Weights of a small mixture-of-experts language model, trained from scratch on English Wikipedia.
Experts: a softmax router, a shared expert of 128 neurons.
Training: a variant of Adam for the experts, 349M tokens, 12157 steps.
Below are experts of layer 5 (counted from 0) of a mixture-of-experts language model. Rows are named router (the router's row for the expert), gate (a neuron's input weights, with its number), up (a neuron's input weights, with its number) and show model dimensions 64-127. Each number is 500 + 40 x the weight over its row's rms, rounded and kept within 0 to 999. Numbers have three digits each.
After each expert's rows: a language model's description of what the expert responds to. This comes from a sample of Wikipedia text that the model never trained on.

# expert 54
router:523531458497510483526471489472561436534523460543540457485450519435501411512503470531532470500436525553549578509450487461430503459456504506558480469540495512433516545541492477545545469478507514
gate0:449473495510540539519388494485505467463553468506494514485490439394473454439446421485464571507535495491524514504521465531542491442533530459470478521492449434505397535434518538494446470553463528
up0:486567497543469460509479541523468497521468532529516529509522403481444508592523469558556513545441586497523517456482501514526476566545444484512483477515453527485456492406455577461564507426491435
gate1:440540494533498522458396489546494534556496564540532514482527605426461489507410455560506505484466490461510490482523444569510510500524535512535506459536443413475539480532428470527531597501452512
up1:450531532455515556466522507454483518468506506468463542552556531425504495445422471591478456499467485505496557579516508466445529442487525520440469491478516512560538510541440540478509401483447488
It responds to: The preposition of, and to, for or von, inside institution and title names, such as Church of England, House of Savoy, Justice of.

# expert 25
router:494472578507437488552511547515539475553474592516532489457518497433536520503513484457537511490492494465549468503405452526458461480448513530566496520432470488526496535474623517527502489573477470
gate0:508586488490515470399373524464524598472517513466474405485510491516528540498488546526556460498540465515463426508459500505574455465475504512498471416535485504451448524471612499528517541516467511
up0:530389479494488510528519486545469406517458460515523569512489500498462466501481457502480515507478544508515548503549480502472518556548507483505545563464531497528531420522385465496468464427549512
gate1:515513517516565521429448470496508573531557425509514536559487507521498523503472446437549543471442452467469479500476436522558492565499547479516393512516502437447514544467514426529498557509472496
up1:504537508528558503419449508465480561509554452527508536548491489518490509497487466445562528463430452489452445521502439512589464567442545483487376527502527463453529550492547443550494565514434532
It responds to: Closing parentheses and brackets ending a phrase, and final pieces of Latin or female names, such as -ensis, -aria, -ia, Maria.

# expert 43
router:511486518487494483512539545498526524532496493501499462492502505520537447449461508611473480490522487486482466490517609442502476523543473546558497479573597509408444476493536556504543520509538454
gate0:502464489542517493461495444472559500531529505483452559482501459501518489443572468547539504482505458526521453485550504521513488536548471492498532522507533519475512500502451507442527510538511458
up0:504548494454458545567494584468491485430447505562556480492516504485509493570484482433515509525482574504503548471430516467500547494480505498501518491492426493576510523537571478561498491446431490
gate1:506512517553545518508507528500496524453567457537457538505550482510524453522503466562456496488492471483525482546462502450544572491526543466484437528491511614453566511488534522493524482488527493
up1:508446538454531496427427489470541414509530510455537519546473517523470488500497556525502479504502509521579520448507518466482546471466476499458499471429544468523419504528442528430460438408468518
It responds to: Common nouns after possessives or articles, especially plurals and abstractions, such as rights, people, children, education, services, life, together.

# expert 42
router:453567537548506494440572542514477520460489543470466443431440479448445505501450508464548557553540533562482467559531495531512428470485531491511503512551440470503553523476511470456490508477579486
gate0:476475488484458474494460482526524493454454517476459530484469444541527521523485629562510519459467521467474559498535520511522477506543520524542506468523496556452521439518554507462535418533491520
up0:545464498529458517467595453501519465495497501451578522517509535547443511491475404492510524458496468476458513446442529458492470465524438500506550497433500506463465567523561517557522489554561456
gate1:464471525540547482537595469513499484511463510468484456472571542467556521426456493474513584512514455397525465520612502516457467465476501545506520536458523481519513540491532475542459536540560505
up1:519400499533576495532512434479499451449517518504422530479466481507533555405530560513486440507498437364564450515497522528470517496528430549530517463454477483510515549514578509575535514489478501
It responds to: The word and, or, nor and commas joining items in a series, such as standards, and procedures, or if and only if.

# expert 52
router:472493571494488526536582530547571424523529423507486529551487493457516548466577469530544493483553460496512433430492466398494563425450575515474513537457485493560518536437588477557449489489448485
gate0:442506472452493516516456496558573503468560490566479437516505481497531482444590508513481501509552517492433411478427441543520439562502466472553480497526513572468478520506493514487440407510476524
up0:604491538560488469512483540423423503497427495455479569439509481520492462498459497470480520488466556517530580534571571525543519506518500512461529481482516446504507452496484510483562599526501449
gate1:488451530479585508560495523510452488498556465502470490537487460490498459458527494516486452446498432529452495498468540468500558516437476508460466485436500442516492533484456523523477501510457475
up1:456481437497543525427533504484553525471536549543601484482494544419447526487456442534568545549444523451529515438442464481463426455531464494587453480553463521485446499472527443539533510512544522
It responds to: Syllable pieces inside Indian, Bangladeshi and Arabic names and song titles, like -ah, -ih, Kh, Bh, Raj, Moham.

# expert 46
router:503517551514490547545510495536476417485559511431505458479530515462541461533472470462452525484486542516568473573525456530437483503445505502484496483459502483451525536509440464459468461494518530
gate0:461559523494590506453529486522376503536536490517461519485475527535507470520473474441478449504512491386593515538514440550471533485463548485508427492471483424468497546498495455519471535527479487
up0:545460520513437492482449525494542463482492472507542468510486469459452580467505497542473550415512509606473513495555514492502462532498422517528566475611447558489509492558497501448535454441495510
gate1:546461530518532520505491476513500494457480492468543466542460490524511565434454452482440479533509487491515427542602568525518410513437451480462448494521503568488509491568530491495524496570546529
up1:535466503483517548513449543448467487473479502511485385512494493527516563490450378500482511464528543533486447568515561534474450486454432547456491443590500521501504524490431509546516469525526492
It responds to: Adjectives and nationality or period words before nouns, such as modern, new, early, major, Roman, Christian, plus -istic, -ian endings.

# expert 10
router:442555468469479528416572539487440510539475482501487475500469483499425463550438518485562491520484424487447444538493511565506501476468481463508505528571517467530549453513507456556511454482439484
gate0:490434495465567505436511451539518475469526520579554506585520463527428507486470500475506481510436422521461423495485499548546502491538527526511443456501500465558435504517428525576393508470473506
up0:484415452396570472482497502477484467531538492535489460538550469521496483535465519393507496514495433526488474543497518557520476523494491536503453500477491462477466494547396484566408476518467476
gate1:536489533477510609540529539438479554485508434527485514517507524459438582525552478499515501487541492528457465502438529511466503467502496479515550440485503537515516488399444467489470453528503505
up1:486514499540444459496516476493514488571537507474551465508496485562577418429499538571488516518483515493537523530561459495537494536493464488488513591446566462403506497579525553480535556466492496
It responds to: Periods and period-combined punctuation, especially after abbreviations and initials like cf., c., No., H. in species names and legal citations.

# expert 37
router:467455480476564495504519484477493413462423399504494501477456489509552491541566473501511514536538524562536555522479511489461513573556440508444607526502523466472503431604461478545463459561470463
gate0:516486479497506530457485477533482524530531451521453505521527561538490485494464481493473492499480446449519493475505554559507552480485526466502514461468518471516460482418473524502478410516475542
up0:495468473523528503449481457532463516537531446530394466475479556527492479505532470474409539522477465482530523518527539568549573452517467452465534519491483485494517465423492545481458533444421587
gate1:468486449429445447515537458536453516486480475449592542473474509490474476477500522490564453565482506504448502526498476499436417442547549511510515495512541509512509497464461508444483456435539487
up1:486496468469553436547502513492580503420485529461530563510480452444484487478543547502496474529477497544475418505484476463452487512538511531551461469595578504461510516461450550402430461470569487
It responds to: The articles the, a, an and determiners this, its, often at sentence start or after prepositions, before nouns like family, species, United.

# expert 11
router:488542451542542497589461499538510490523465473593520463439526505478568456528481523507510554489531438466597511571499515552498494507443512492486481540494416490545524491531477500559477468479527533
gate0:520520497548489464488488510529543478572455498569493526480584470510482472530497461511531507541514531558562532492558617454519486421478503497455511514475474493530413530472536490524527463537508480
up0:420490596505580426475512511499519502531481473510484450559499517475517492483472449545513533498548450523567477549488454499605523487550535438492492473464515524553477558517530506511487512545575472
gate1:500462499605474568564473490499467513504481421540494496511592487504445489525464543465594512509406478454547531488488442478451443501504463498469422592467468480478430539464526400565386527479504510
up1:515507489476489462450484507522457508512511471511477539494475503584486510494517547523517486487464516531485452513511499523536484534535422485503458503554458542565487495528545497519456522540471478
It responds to: Prepositions after nouns or verbs, chiefly under, also to, of, by, on, often before the; also non-Latin script bytes.

# expert 6
router:554486454499578456441524442512558479478477468481516479453486526507491537517527563513512547443464443503526464508510532509574529476533524424509470520480516566551468462587510436430456508528558543
gate0:440490533424537432445476478451520481520489526499546499527448421492498489514486498490512550498443493473434470483485509522545505536421401498611518441485463495526504453507513487493532570539509503
up0:488448523543511467511446488562484526600458472589516522478503417493477512506500434565481530477451480476497458500469464510545493541484496513564498508475499467550500541496491533520617508560520488
gate1:579438542499502450520573501476518499537441411528555455459469495531488516530507539438551507495578515545530545568534485529477484511389491443528448523528479545541484554471499541520452543514545520
up1:592499425418534517485497492520519484441479514487539529498482480534492534512536492458489490468535453482544510447513413514544538451491470520464437481473492530545494443584534544477545490486522514
It responds to: Word-initial Greek or Latin stems of technical words, completed by -ology, -ic or -ical, such as techn, ge, dem, phot, psych.

# expert 40
router:448481502556494502479548501480546433515505498513517506558524502474524484528452540508536526587540480526511492416514564424424453501545537499411475506469532498539518503517452536516503569597496526
gate0:467478460497545533487516502497480470492487498545448498553407563538551417475515503441513588524433518532500449466438522476467458519533479504468460497517519505518500497453431446574498513556404500
up0:493496505566494537546474567492430527489490508533430465546512512490524432458527496488474522522507545499567491499466513460544428463530485502473471487519546468483498508472449439530501503514464490
gate1:476516514476409436485536487530492563518443474597486505454498461438471464500459544541501484514503547498563532449488461476521551505468558492504461528540477465484466549489535505441486512440508482
up1:485490473463431500490566520529493523531474514589500514524474444458557511530511558531511513535490515522539495480506526436520523459437593459494492498483468539513539520520488500481542526491446522
It responds to: Capitalized first pieces of German, Central European and similar surnames, such as Sch in Schwartz, Schmid, Z, Kn, Kar, Hal, zu.

# expert 17
router:509509515581439538524523487540522516490589547517562535563518479529539514494422484530407528508534523469567418565523499537547528558480490494451573499450493542556547498443490471436496458502460531
gate0:542606471477536461515471568462452521499519514523472445504526486469491486497423505521532495596542500526488557476497552537556546495500542521505436443594481418500526512533498481538480524422523519
up0:571509514499526524529534529497451453484538544533481473535473538474492568508463521461543517581533493488535498502496584538547561538518573457501464466555481501511473529503489444500501544492512503
gate1:503520480517507549578531492533508459558536512511514508517521499561451529534462535519437536521529498514516458537499537480524518549493471465474503517459442542550543485527406429453522513512424484
up1:451541492524504468416487524524493473467476510460511486504592543397619526525503498517548480409437463472529554497541462492525503425549428469551484551528530503487459577510517542503566464505512577
It responds to: Single letters and short pieces inside Spanish, Portuguese, Romanian and similar names and places, such as Urug-u-ay, Antô-n-io; also score digits.

# expert 24
router:460550545499502514425524562472495513575518494475540476450515527527480528565495494534478498501502552544439459492494516549458492496489494476568495574443488454524495462472505543495525519514490472
gate0:477485580505439578470466487441478574547475507533495519537497442525441528504490521502536532486526555517432503412403547470527471516501463478493457480460514458472523476504474481506530550499476482
up0:510379551496463442506533463497463475537519501503508511505529435545477446405514488487526459487520445449549475554377558471536569472568495510462445456442484459424481506499558579559508509520478534
gate1:616474519472504522493456461550540471529511502514549411525547566541500442469563464531499464534495493472466488490493543539502494502548506538491503554530500471484484500554442576510491554505533490
up1:625515559533453497517525515542502485524484541432494471560526508451470435499470469506533484536492516483459550471516595573474517465501481547467507512493477495489444505527474550511489534481589457
It responds to: Pipes and digits in results tables after scores or win-loss records, like 91–61 | and 7–6, 4–6; also years.

# expert 22
router:429401543470479469428461470468526474495467566484521546505480472467546493488499434502567469394514488530460515536456455536497526426464549451509461525508480425508486526470503489573567472469496482
gate0:463499499514481529504506565481458495567568519515448498496514508553517573487549541501491483451489490510486505506511510467539537483532508455494499554449546501538509477553562503516452495590486498
up0:532518470469499489583491508509538497476448445480532440405498501462443495491487501485452498579480538431517497458546530517475454576515447574450546428526501540439496508487452527437499464435524512
gate1:485526500504507445516558516412516463526527497482475560546466526507458498510449549505549517460432492542532491473440496466533528449500550469531529560476570504521476503500549474493525553584443424
up1:520513510515459463519531513438528485511522517487447536548447520535477454521443513543521473464482486498563498503415528462530543459487550444536601532477608453535462527445538442505532547546469462
It responds to: Syllables and name words in Korean, Chinese, Filipino and South Asian names and places, such as -ang, Lee, Hong, Park, Chen.

# expert 50
router:459535569473451504583497508426516519581507551476493440485522561510509500508425572434494516513513522495565508502485481517424469529431529558520499524545494509582504538475432539460494568567542475
gate0:515553501442471505489535498410503503529538480474523510552541478511445391526483440440518591514507471522557518465520548493475468540474503532476499566504514430502483449546494509559432514505529550
up0:478528509479540515530515493469484478513519478427495490498510510532496434490482489426516565466515529449555507485448546502459459500454501502477536563496470488502465455527457543555491517516560584
gate1:482460502418538501558526429494521462479525482512527431491477569502476515467497478515529392577508450494493533552607484454501418542580451464481444476501460502504458480559461472507496538452547472
up1:566528454536482468424513533548498523466463444513488616564488457530551490483540577520469524483499551506470503418460503486545525477472494500472565486491579521476550497510539454534521478472416474
It responds to: Names of countries, US states and cities, often after in or of, e.g. Washington, California, Albania, Georgia.

# expert 1
router:529524563607559431453483437493442483475478522495477513507466473457524482510466530433539569527531462544488495488511499497505542501531477490584508516509495542479558503462507525560528550443465556
gate0:597487478568532525484504543539522506512474483467434469572479509507481475483505531520525524487530470447455508531468560513499589447502454558504505509578535526498539474465492471572511507473429440
up0:461533546413442525537481538502522529520508494507536481444512514502527502505533490525436463519490563513513492462489452449476391578502568459486485519430457469507438527528551525432483453575544492
gate1:578540555501516427459496462474505478419488564567498488538487509554539500500427461487494510501499426496542446515471481519514496468535496425547474469508447490502500560470468602485492571531471526
up1:505511521569524545531569451489485497486498520538408534465517442530453427505494504550539459486488468486489506531449503497504487500415515536456512513473566468533574493454533523497498520513592520
It responds to: Party names and row labels in election result tables, such as Liberal, Labour, Conservative, Turnout, Swing, plus word pieces like Per-cent-age and Re-jected.

# expert 61
router:478442604489437498527466516489575537453482533525511485477517522466531458506488459541429490515490526483459486449476443513542534542489555546495513552585473551512539468447499461474528455433526478
gate0:446522526453527511487511438471546519534517549523509477488522599543487426542475486480494539536485474509449498495585503457502523495513486408469495459515535519509545376481498535445503501504552496
up0:438504557455531567485468485505561563507523522527491459433520508483503411485495445453478524516488482492458528499541491496486530500483499440510507479594490485550554519426439512443514555461595524
gate1:430516482458534483537537464512565486496507526405530433516503474515482523477536483496479465542551542463559485443493529445558502442570510466453547516442528561594476538531457501504592496478530480
up1:480482533441522526529540478560593529487501493447512413471461480480505444473528443463443455508479490533495442546508478459509510439565535512448536505545510583574540552460485489500551535472597485
It responds to: Final word pieces of personal surnames in biographies, such as -el in Engel, -inson, -pson, -berg, -ton, often before was or 's.

# expert 15
router:512446494493411493525495492466461552509544557495493535496485524420458428498471443522417507495454591503487479460485562482545510549509519517484416505514573524519480506475522548437446516484464508
gate0:532479543502462637533557507467556515362497515463515383476543458496470458482481482498481497491504512489431506502521514511487539434472607509446394538498517541507499483475492485468499448464547519
up0:456486524484493495475468520518454518440521494527483463461482503482478397538553450472521526516569566484477472421450489443493486446489504516523414491551496515516475477460483438437581437476478484
gate1:495504492544487471516400544524460494472547519537469528467527542460480415501527496496465485504502588420525506475494452498479528478476496444579477445542541450551478505476466552402576584475466493
up1:485500518494579454465530561520505558505520485425461530494502520486491493549490487484533522479431532510487493466503497593573435454438438530503487398516448465501498476507447482526491547457492458
It responds to: Personal pronouns and articles in biographies, especially his, her, he, she, a, often opening a sentence about family or career.

# expert 44
router:535441505502521544591484551484481501471489463507385468480562486461524454433537482534500535523490518515510560441499438492450500455448502519416527553449529453473542517519591506520492454465542543
gate0:517456450575507515494503491495562507538566471576449581551524525453483480490494451543511462484427479581564560454500536451468532473555434472489445476499493519505488527540538516533529427421484463
up0:484454388548483494501504498487533480576546493552473561525487499432490438504499452524538499500396495577576538402502491466481522506527435552530410416535447485473500504556558448548517460412560477
gate1:522494501540499524592510463469510429563431495456489511475463478523535587507504462493522557504492495490517515512567486429475462509477512408458542549444507533506492491477470506497490521465518466
up1:524435443518529496576487475504468446513507588542487489462505500529483552471546485456510518515496513505529533442528438450501492526486495459453546503491508487495490521514505537496485586471484495
It responds to: Commas, dashes, pipes and brackets right after a person's name in credits, rosters and lists, e.g. Sedwards, Lindsay –.

# expert 14
router:476485531485535450592512509495527502510529537538522532555456498454503469587543496460404519528523506579458490464442534485492540562480496445478441454547461460547450451454479457513513554555493467
gate0:478519484459454440421593487540523510429518528479612487470503499458419523460492563522578526527494499469472542486493467557511453529534528546487539488490495545551551486550472458491457476417468538
up0:536531472539483553502471546478493520463401494480491511497507497502510460492442446536526423453496504423495421525506542507548429461516514494544507485497525542471452508509536497484476476544628497
gate1:521491395508577531592500518518557513520488508490490517522456464582566487433557548520517479447546535478483549476510481473489516549530486501506540454530519533516498535527459470508521511470509492
up1:487481538494567518563490525461566442522502560542498533484474528475540469455523406465578478495580586540481541438505530499527510586542490476483486449510493524486452613508456468500480475534431430
It responds to: Pipe separators in tables, mostly between numbers in sports or election results, plus —; dashes in chart listings.

# expert 48
router:468484472491531541493460556562401434473524447484527490456568436522542550415507521447451408453575473432430514528531500548532452457496516491463550494464434488442546540414482511492487522494446537
gate0:532507512471432457413548549484459465515494532535505554486442615511436540506500546494515470541569495545526486442460436465473524521490535510539455494568480544554564554532536466499434501536371520
up0:470603515571460469552532529469609535491457533483571509509498445467512506497487522620525547487456507497518489498544438474571498567541463546565458505510536522412455475534520523480559543510537454
gate1:490412512493587497525461497440432451483557501529525509515519522453511502468459473461587474536491488473453523548551489488489464383461525535437462444429480505493533562528509531528475412501481477
up1:454519510520435467478505478521527514566505579573538472536493468500482541533503514537559563475505499560536558526490418485465575509514458498600518481531464448472518490500483517406436526517478469
It responds to: Adjectives and suffixes like local, national, military, international, official, and endings -al, -ary, -ular, often in military or government text.

# expert 0
router:512518501513454469498481516487495483445451468481501468427512492502449533494506468508594497562567479532543530489450453530483588547415513597489476547503472483526479507493510509539495480482497500
gate0:508434520467466493543385448473467523557445508510472404502474493524475419524498507527515456480500564451499554544528500510501519496502453588543436446542506450441499535429483459504486511480505567
up0:534560497531516525480595523504552473433548547505516580498477551471566549506525518506483525525485428529454444464461495480507456515483513436454558523491491514506519452552501532462537464530503423
gate1:522576504465551526443518477523446514511448479520481476457504538507558522568465466479585519578482431538487488485449484426412554479431546499464429515566482464539454435490487429550464510495493406
up1:511507448546489471510565546502606508534552516506533584534427486479541551535519598500498564513416516487528525540466480528544450494528568489556517536520488451495584526521508521503512519523451477
It responds to: Mid-word pieces ending in -ck, -ock, -amp or -att inside names and words, such as Boj-ack, B-ick-ler, R-att-lestick, Rock.

# expert 63
router:511469522517484451494453472526493509502558484493422585564420441475495483475554474455448435455431421519529490460501528559543574497461524555528492452525455453409451479535586533504579487458511486
gate0:508442424452513502534504490494443484490494508502515482504525615495458517463485562489452516465556478514497509467535490504520573521570427519440491489528509487517481501513502500496450430492498530
up0:461447454458491517524495461544467524491514482542492530502458545457445460455506497537461457463509429495536468510519460563496545489506411515512407451590485445490523542488550577523508449471496546
gate1:505519543532511545487437486445511515451498438505509462557453485508530558548460463450402478515500432515523433543419498553505557500475427480545525497485462458448394525465525518462518540515560478
up1:446587460439520484545495503444406485559507471518495469514462520527439435524570581509512478466457476501487503456496471496529549525488517486513493399562510490511586494465478477492516504511422509
It responds to: Tokens joining quantities: to in "reduced from 27% to 25%", pipes between vote counts, decimal points, $, ±, approximately.

# expert 4
router:452610529473488419468523469458524463432446570543548510527493506544562502398483450530550478460533522522459495542511449569474585486496526458547483448489557555473472463557554498544557441511520512
gate0:475517480495472420506573549505445411452567480492468457599439580525505466510434447491462441494483505530501539547535492520458539532459542478578456467509501524419486429547525501507571468500568484
up0:588457522531504553510442458527553529578525453503491526482541443491434543491541531489468532470473451426517477502442480498543519501545472514484564522472493510514452574552482548522441499469527568
gate1:571512577478453448470489500496442532504518471522525494601542462452442535523447503450534507508495531529478555444470526522485546489464494487443440439485507518548491508510468510521540507518493535
up1:446423497509504566530470536531559491504486470465483495424436563473548472541543518460458536480537492460514462487495522423510484525542480546477559578513499480526550496463583435498476512499504446
It responds to: Word-final pieces completing verbs and adjectives, often past participles before to/on/with, such as rel-ied, dep-ended, depend-ent, praised, referred.

# expert 47
router:480456522556526535500418520536550451475539424452504552506464496510469498471527435416533471496542468544489560479525488434530515490522456569438538526523559494473483510467499447441436463509530433
gate0:532444513561509507426509533463499510565558520514505414516581526466483503510537471493437506507477478468484575486489502452477489527599516495489547496570503592459533445551501474551467551581446546
up0:479520457425485466586484435527489483460458506472529559500464462488553469491460507509533523526512519513497415476499468528495542491375496517501469472432501420564470546424492505487563436395517453
gate1:509488532451378575502491552532500505491464518471571472477494537484423537462509454493527436509524497523444502512500551481481454499501554512477522524538581518513528514497521503456434401530498551
up1:500524513514573439462487519542458449478507525545569529539559500431453517539517568496486509542444552490498471469528490457502534598490452542520528425469454522433482488540543472544542493508436484
It responds to: Line-start hyphens beginning infobox fields like Died:, Species:, plus opening parentheses, line breaks, and degree or minute symbols.

# expert 28
router:478517527511457486542494541524486493473462467422532554504481453558543534437540483504483486443505476476556463506548453523544490449526588532467518476494573463535566408487556524471572548485544525
gate0:496445525535387497494542563514505522528514498473577538539552420515510573487516511460548548516553482475536542409566511445422405444466541495513465514521482492515566507518554546508515559462438557
up0:461491481460528527493517479497488536559498525526503530519548515463537490517459469499520480569490577444470488515460552502446476513472529587405564483481521545506516462584530436496476482522437476
gate1:478477557467527467473509519524507467562568526509564453603484458503497503495549524468463463493445477456561528512507511521533494506450559524515535451547519485460573511502465469479513554530519489
up1:502532452525447519528495444489507501470417444436457593491475482482484505535453483557622546532508506530505485485510515515470537475522464498435488495428527485557467501503567546524510411447512504
It responds to: Early word pieces, especially ip in rec-ip-ient, Winn-ip-eg, rece-ip-ts, plus prefixes like dec, rep, collabor, and table cell spaces or zeros.

# expert 39
router:524490501543504510525475538520510507489491477504480448531524445524506517428438545545506503534464481451535501546446602430516428490507468507464528503510537479387492496461514524535499508463548469
gate0:460486485604470500488515557554550508497544612433517477502515528462483546450442512498458497496398464430449484521538530537527435466513531525553474434504483469473462491461441543512511485457513511
up0:480510496489402535562446546474500514543541496564445524520553470490491498491499475488529650499514478548528501506450505489514481486445450448498480403494501513553493511494521470451554555521492484
gate1:539516551560511510504641501489404563457452571479483535573528518485492562513486419503564583442427504446495485432519465535477489460535502533579499549440485468475516509503475456486519538494532492
up1:505485454445482411523422544501543422563506456545531516452484467481510436509568531510503444544558542566501567499512492458491538549493533533441536525505509561548514481538536494465496410523434498
It responds to: Nouns about sports competition and careers, such as league, round, season, Championship, level, in "3rd round" or "Under-17 level".

# expert 57
router:485479480506562449492529515543504492530532505506484506439521538458413512477427520430497541474485457502478464538449505521509501502449460515552479578523453491534591467455459527497462556500521595
gate0:542536545460504498566546451521476433558548538506536554480459416512512486450502404515503498462484495509584526505480481456500532490488520477582601491444548546550491509490507479531548532525572537
up0:465491446550518484427457546512535578444425470510509490534560595514492541515517552504492489510485502467401473488508534554493475501498551527426428520584491469447470474510497537457479466514456443
gate1:495507584526601436436625511537539541549514463432616432499576526499524495404453496528523456500519487485454581544450531491416443522491470560527504549489584514459540462490563518497433480466464490
up1:462535510486551477366588538544489519518473488466620438467553552492482520468446567453511454503511499480440572543455507515421473559538519551563464535495552539541537445491453445514458494465442516
It responds to: Pipe separators inside dense tables of abbreviated team codes or numbers, plus semicolons and line breaks in lists.

# expert 60
router:488545585499437491473622559587477506531544558418526466463501511514498503513476560543437500499504532515470542573460498542522546429516521574504545538478533454450505484568465537452476530483511552
gate0:523508508512579464469518544524459489560539477477519521524448488534579432494515451478506517508442538527480516473460525516504490446499509514463555514479541542530486469591532548457484529436429460
up0:494486484483488489557478480432593558488466514508460502536535499410434529538502551523519552546533500487492526483513482468491541565541475467474413498527466515477485489439504394557511470564598499
gate1:468544535539491520472599464499472568501528522522457536490451493504577470486490469437567453553502545563529528510527404518545522503505467519460512516512479496521530411545507544478529505469419497
up1:544452490468482478523432518460537411482466489530562496532539510491495523540501503527471495467497436419478433461472618494456469508532499459522510520478505541436433553476506420531463496538528439
It responds to: Quantity adjectives like several, various, many and large, and commas in census sentences such as 33 households, and 23 families.

# expert 9
router:567448500497431483516509459512500439449522472532561508443536478498529573481431546456511430452516406517585461541478474510516548535477446556515484493476476573504591444467522529502527513421495535
gate0:455524519489517522559523490544426481470532433484560477480544569440515555460487493414493454496436467503419582543544430461518451530462466552535429464471480473465557451471481487456509493539554425
up0:518500449489523402452480516458525534524508577474470578590420468539518450548481499553511516525493511541544494469434548494494573472541505493431525543560522560487481539548549517499455513476434507
gate1:521447428497558539554449499468480484467534498520472462475468459452553519540474482466473487523487522485539482507406514486481492400538501458449522442495544554541518462463498432522463439450470511
up1:516470448451558522534443468473510483445486485547472458478512434461546510567480524453502529492511484516519471531398523515486488437530515444493453445510456514549534492450447426546477469451474523
It responds to: The word based in "based on", plus middle stems of longer words such as present, found, mobiliz-, com-ics, Multiplex-ed.

# expert 8
router:479479514439526489592470544564444484519536522552501397459429509433463491487473506454527575463552461521534441499426510510585457535483503446542443507438447571549525512495500483536493507494526563
gate0:474505548497513467470476442488444484512491449562409518507462489497427465517513515434483516522428478535470511538487547441554471482485595477537521438516462504491480544571507458410530543479404511
up0:593515443540471562446514540468574528496474559421528541569479512566572594521507510578491468558513583462469528445447469534418515531511405552473495567492559432472541459389481533537484480506546483
gate1:499511553449522455533523533533506539547537506586513490500475492417534460493484572499564545525566531458525517453471522527454548490499504457497497517513442512536569508447509439501499507548421485
up1:525456468477449531565568506499471545527504461514504495460542483511458465413578488451491537506526519476574531461489463508575436522479547555496501512522464522479528519523511547484484609460500575
It responds to: Byte fragments of Greek, Cyrillic, Thai and other non-Latin script, plus curly quotes and blank or x cells in tables.

# expert 58
router:480559485497534502506487524519576532483541373551484555467475536521495513471565531578428480506465437487566471543520446435539500533544508509531562507479499541470468519556476458519440553557528490
gate0:458549513463495475469514426559546508430519508535529493453467463607469535468485450472510435481479497485545421536577499478519490454500521457511465468528524515463503522465487531467471503438556490
up0:472587463483523477472509441552507467463541484550497506475498501626482535557487408511529473437467483526571434549549503488539469468526528457498481475482525595534551495516455476476521505447587519
gate1:469498480528476549536462494466532478550522593539508506491473509509461456507506502547500441489470506488468474518483482521554492530529449455532476470562446478405505542487533447534501516511514483
up1:491527494517477466426515521562417480466487413485483509512508500556531460543464445504507576492495450533584531550470519475482518515471452462461511539465474453547511452477508526467461459412517492
It responds to: Forms of be like was, were, been, is, and the verb stem right after them, such as en-route, comm-anded, comm-enced.

# expert 27
router:559474526458469549527488506437442486508472494492504445501521540559524571498461512480537493462452497525462489446474573523528416458453526526464485455467511466463453491488502427536485511489497477
gate0:483542492539525485482477409496511516537462434513539457472518539570479532481494491542523501479505426491478421505438437576521489526511441572559566514490459496424472508465461523478514522529517574
up0:486527507526512519486499429493494556562472477512522464488528535573475552475471504548543476469471453529460436546452458569538492502492404542563535516509437470414485514469452501505519549485521544
gate1:508513486504482501462534540471424560528588503465474450545485483513505494482551562526457550438530480526466485401525501519570491473514469489560455493479520480462495435461445479559512483565535571
up1:466483468448563468531484523447566504431426520554483613502481446440516491509528524494509429550471525523542525523509486448454569583467539499460540547535465543503491489552568529455521481488485443
It responds to: Noun-forming endings and abstract nouns in technical prose, like -itude, -ity, -ation, -ability, plus words such as level, structure, source.

# expert 62
router:502478533564498433544470537455517476571475464550498427533544542440554522477445480535503534499559526503514570486510512494478478473570510471525457504493501454497506498505505468518497508570563443
gate0:541520438519503497508507495481518453489492503573500498502500482509464482501400455491463571514474481453502480537464515510528504529400528494575423479523501471497482514543477477413488508516535512
up0:503467477519488527522472502471451498514506541448468577506564501531454530505448463483438486461504513517487503534554468464441573498511534457492543572444518397451478448500481502471510562481471552
gate1:490475490483505500520538429439535522530479520545501464594526465451494517388459541538487473482541465578469572474508456461548427502486475535484511450454505487464445512449546469514483497570463596
up1:463494522505526512457492425355506511534459578491458497536515535426492494411476549543490483411496517592448582468449468539512484495498412503517497533490492523425476502409580458557527486545468524
It responds to: Word-final pieces of European names and words, often with accented letters, e.g. Divis-ie, Cib-ele, Gyld-ne, Bartol-ini.

# expert 26
router:507544557563472523488504596526494582530441530485503545500470481509433569560429458523481559561502555492546513434547558510492485482527458538454436519446491551521428527513508520501498511514507457
gate0:521551558493439500502505448518451564478477568523513555587440475536481536569518515490499452498512529456475514390540562548482514448554498447457583481506483469517508591538510525585490547471519527
up0:489547530497530530514522474524459556401477568468501568564479450467484484562469577445516525502490574502497522398491479533551509419574525496495570505495506504503453538530537444554504552449561523
gate1:500475551526487494481453543500487543485560491546531487533420502461481477511504557538574512498500490488503393473452545514495500428533509580476503530511532510454508529464509543492551566513522515
up1:537522444489522507502492444501454501473469460442463435465576545471509446440550503486444479485466502517512557538481443478494511554447520505509532509567496465500517500517510445549440420493504497
It responds to: Single capital letters starting names in table cells, especially motorsport entries after a pipe, e.g. R in Roush, M in Make.

# expert 33
router:473550471523513505460472462567516534493554514492518460455496485489442490525491560475539521574512497453458544570548509515528490496510590500468432495534442430521439488548486448501478567516594506
gate0:454534488493483467435532490468453548500522481501447486534503471492466467617450550529538566505482575495484561545476501500498487467495474450520522461508440506501513542468438491476495549442493430
up0:539538516531475532512517548518446521501469513532412482477467470484438456556510535519497548476412545534528542511523541527577468516492508526461500525499482531459511483501554399566513495405510548
gate1:502536547576491499467505463483473537532544507565444485543535524513480475519570529494532534580454548533476494514427535547522472447423563477480532586478494458539411509573474446520443518504533511
up1:465540543580487525476513447492497500531493515577498422509496525544454459516548535464541568587477535521464500482472556532512446432426573479475490593463483459527429529558442450544480544530566552
It responds to: Opening brackets and LaTeX markup such as (, [, {, _{, ^{, plus medalist in "gold medalist(s)" medal-table headers.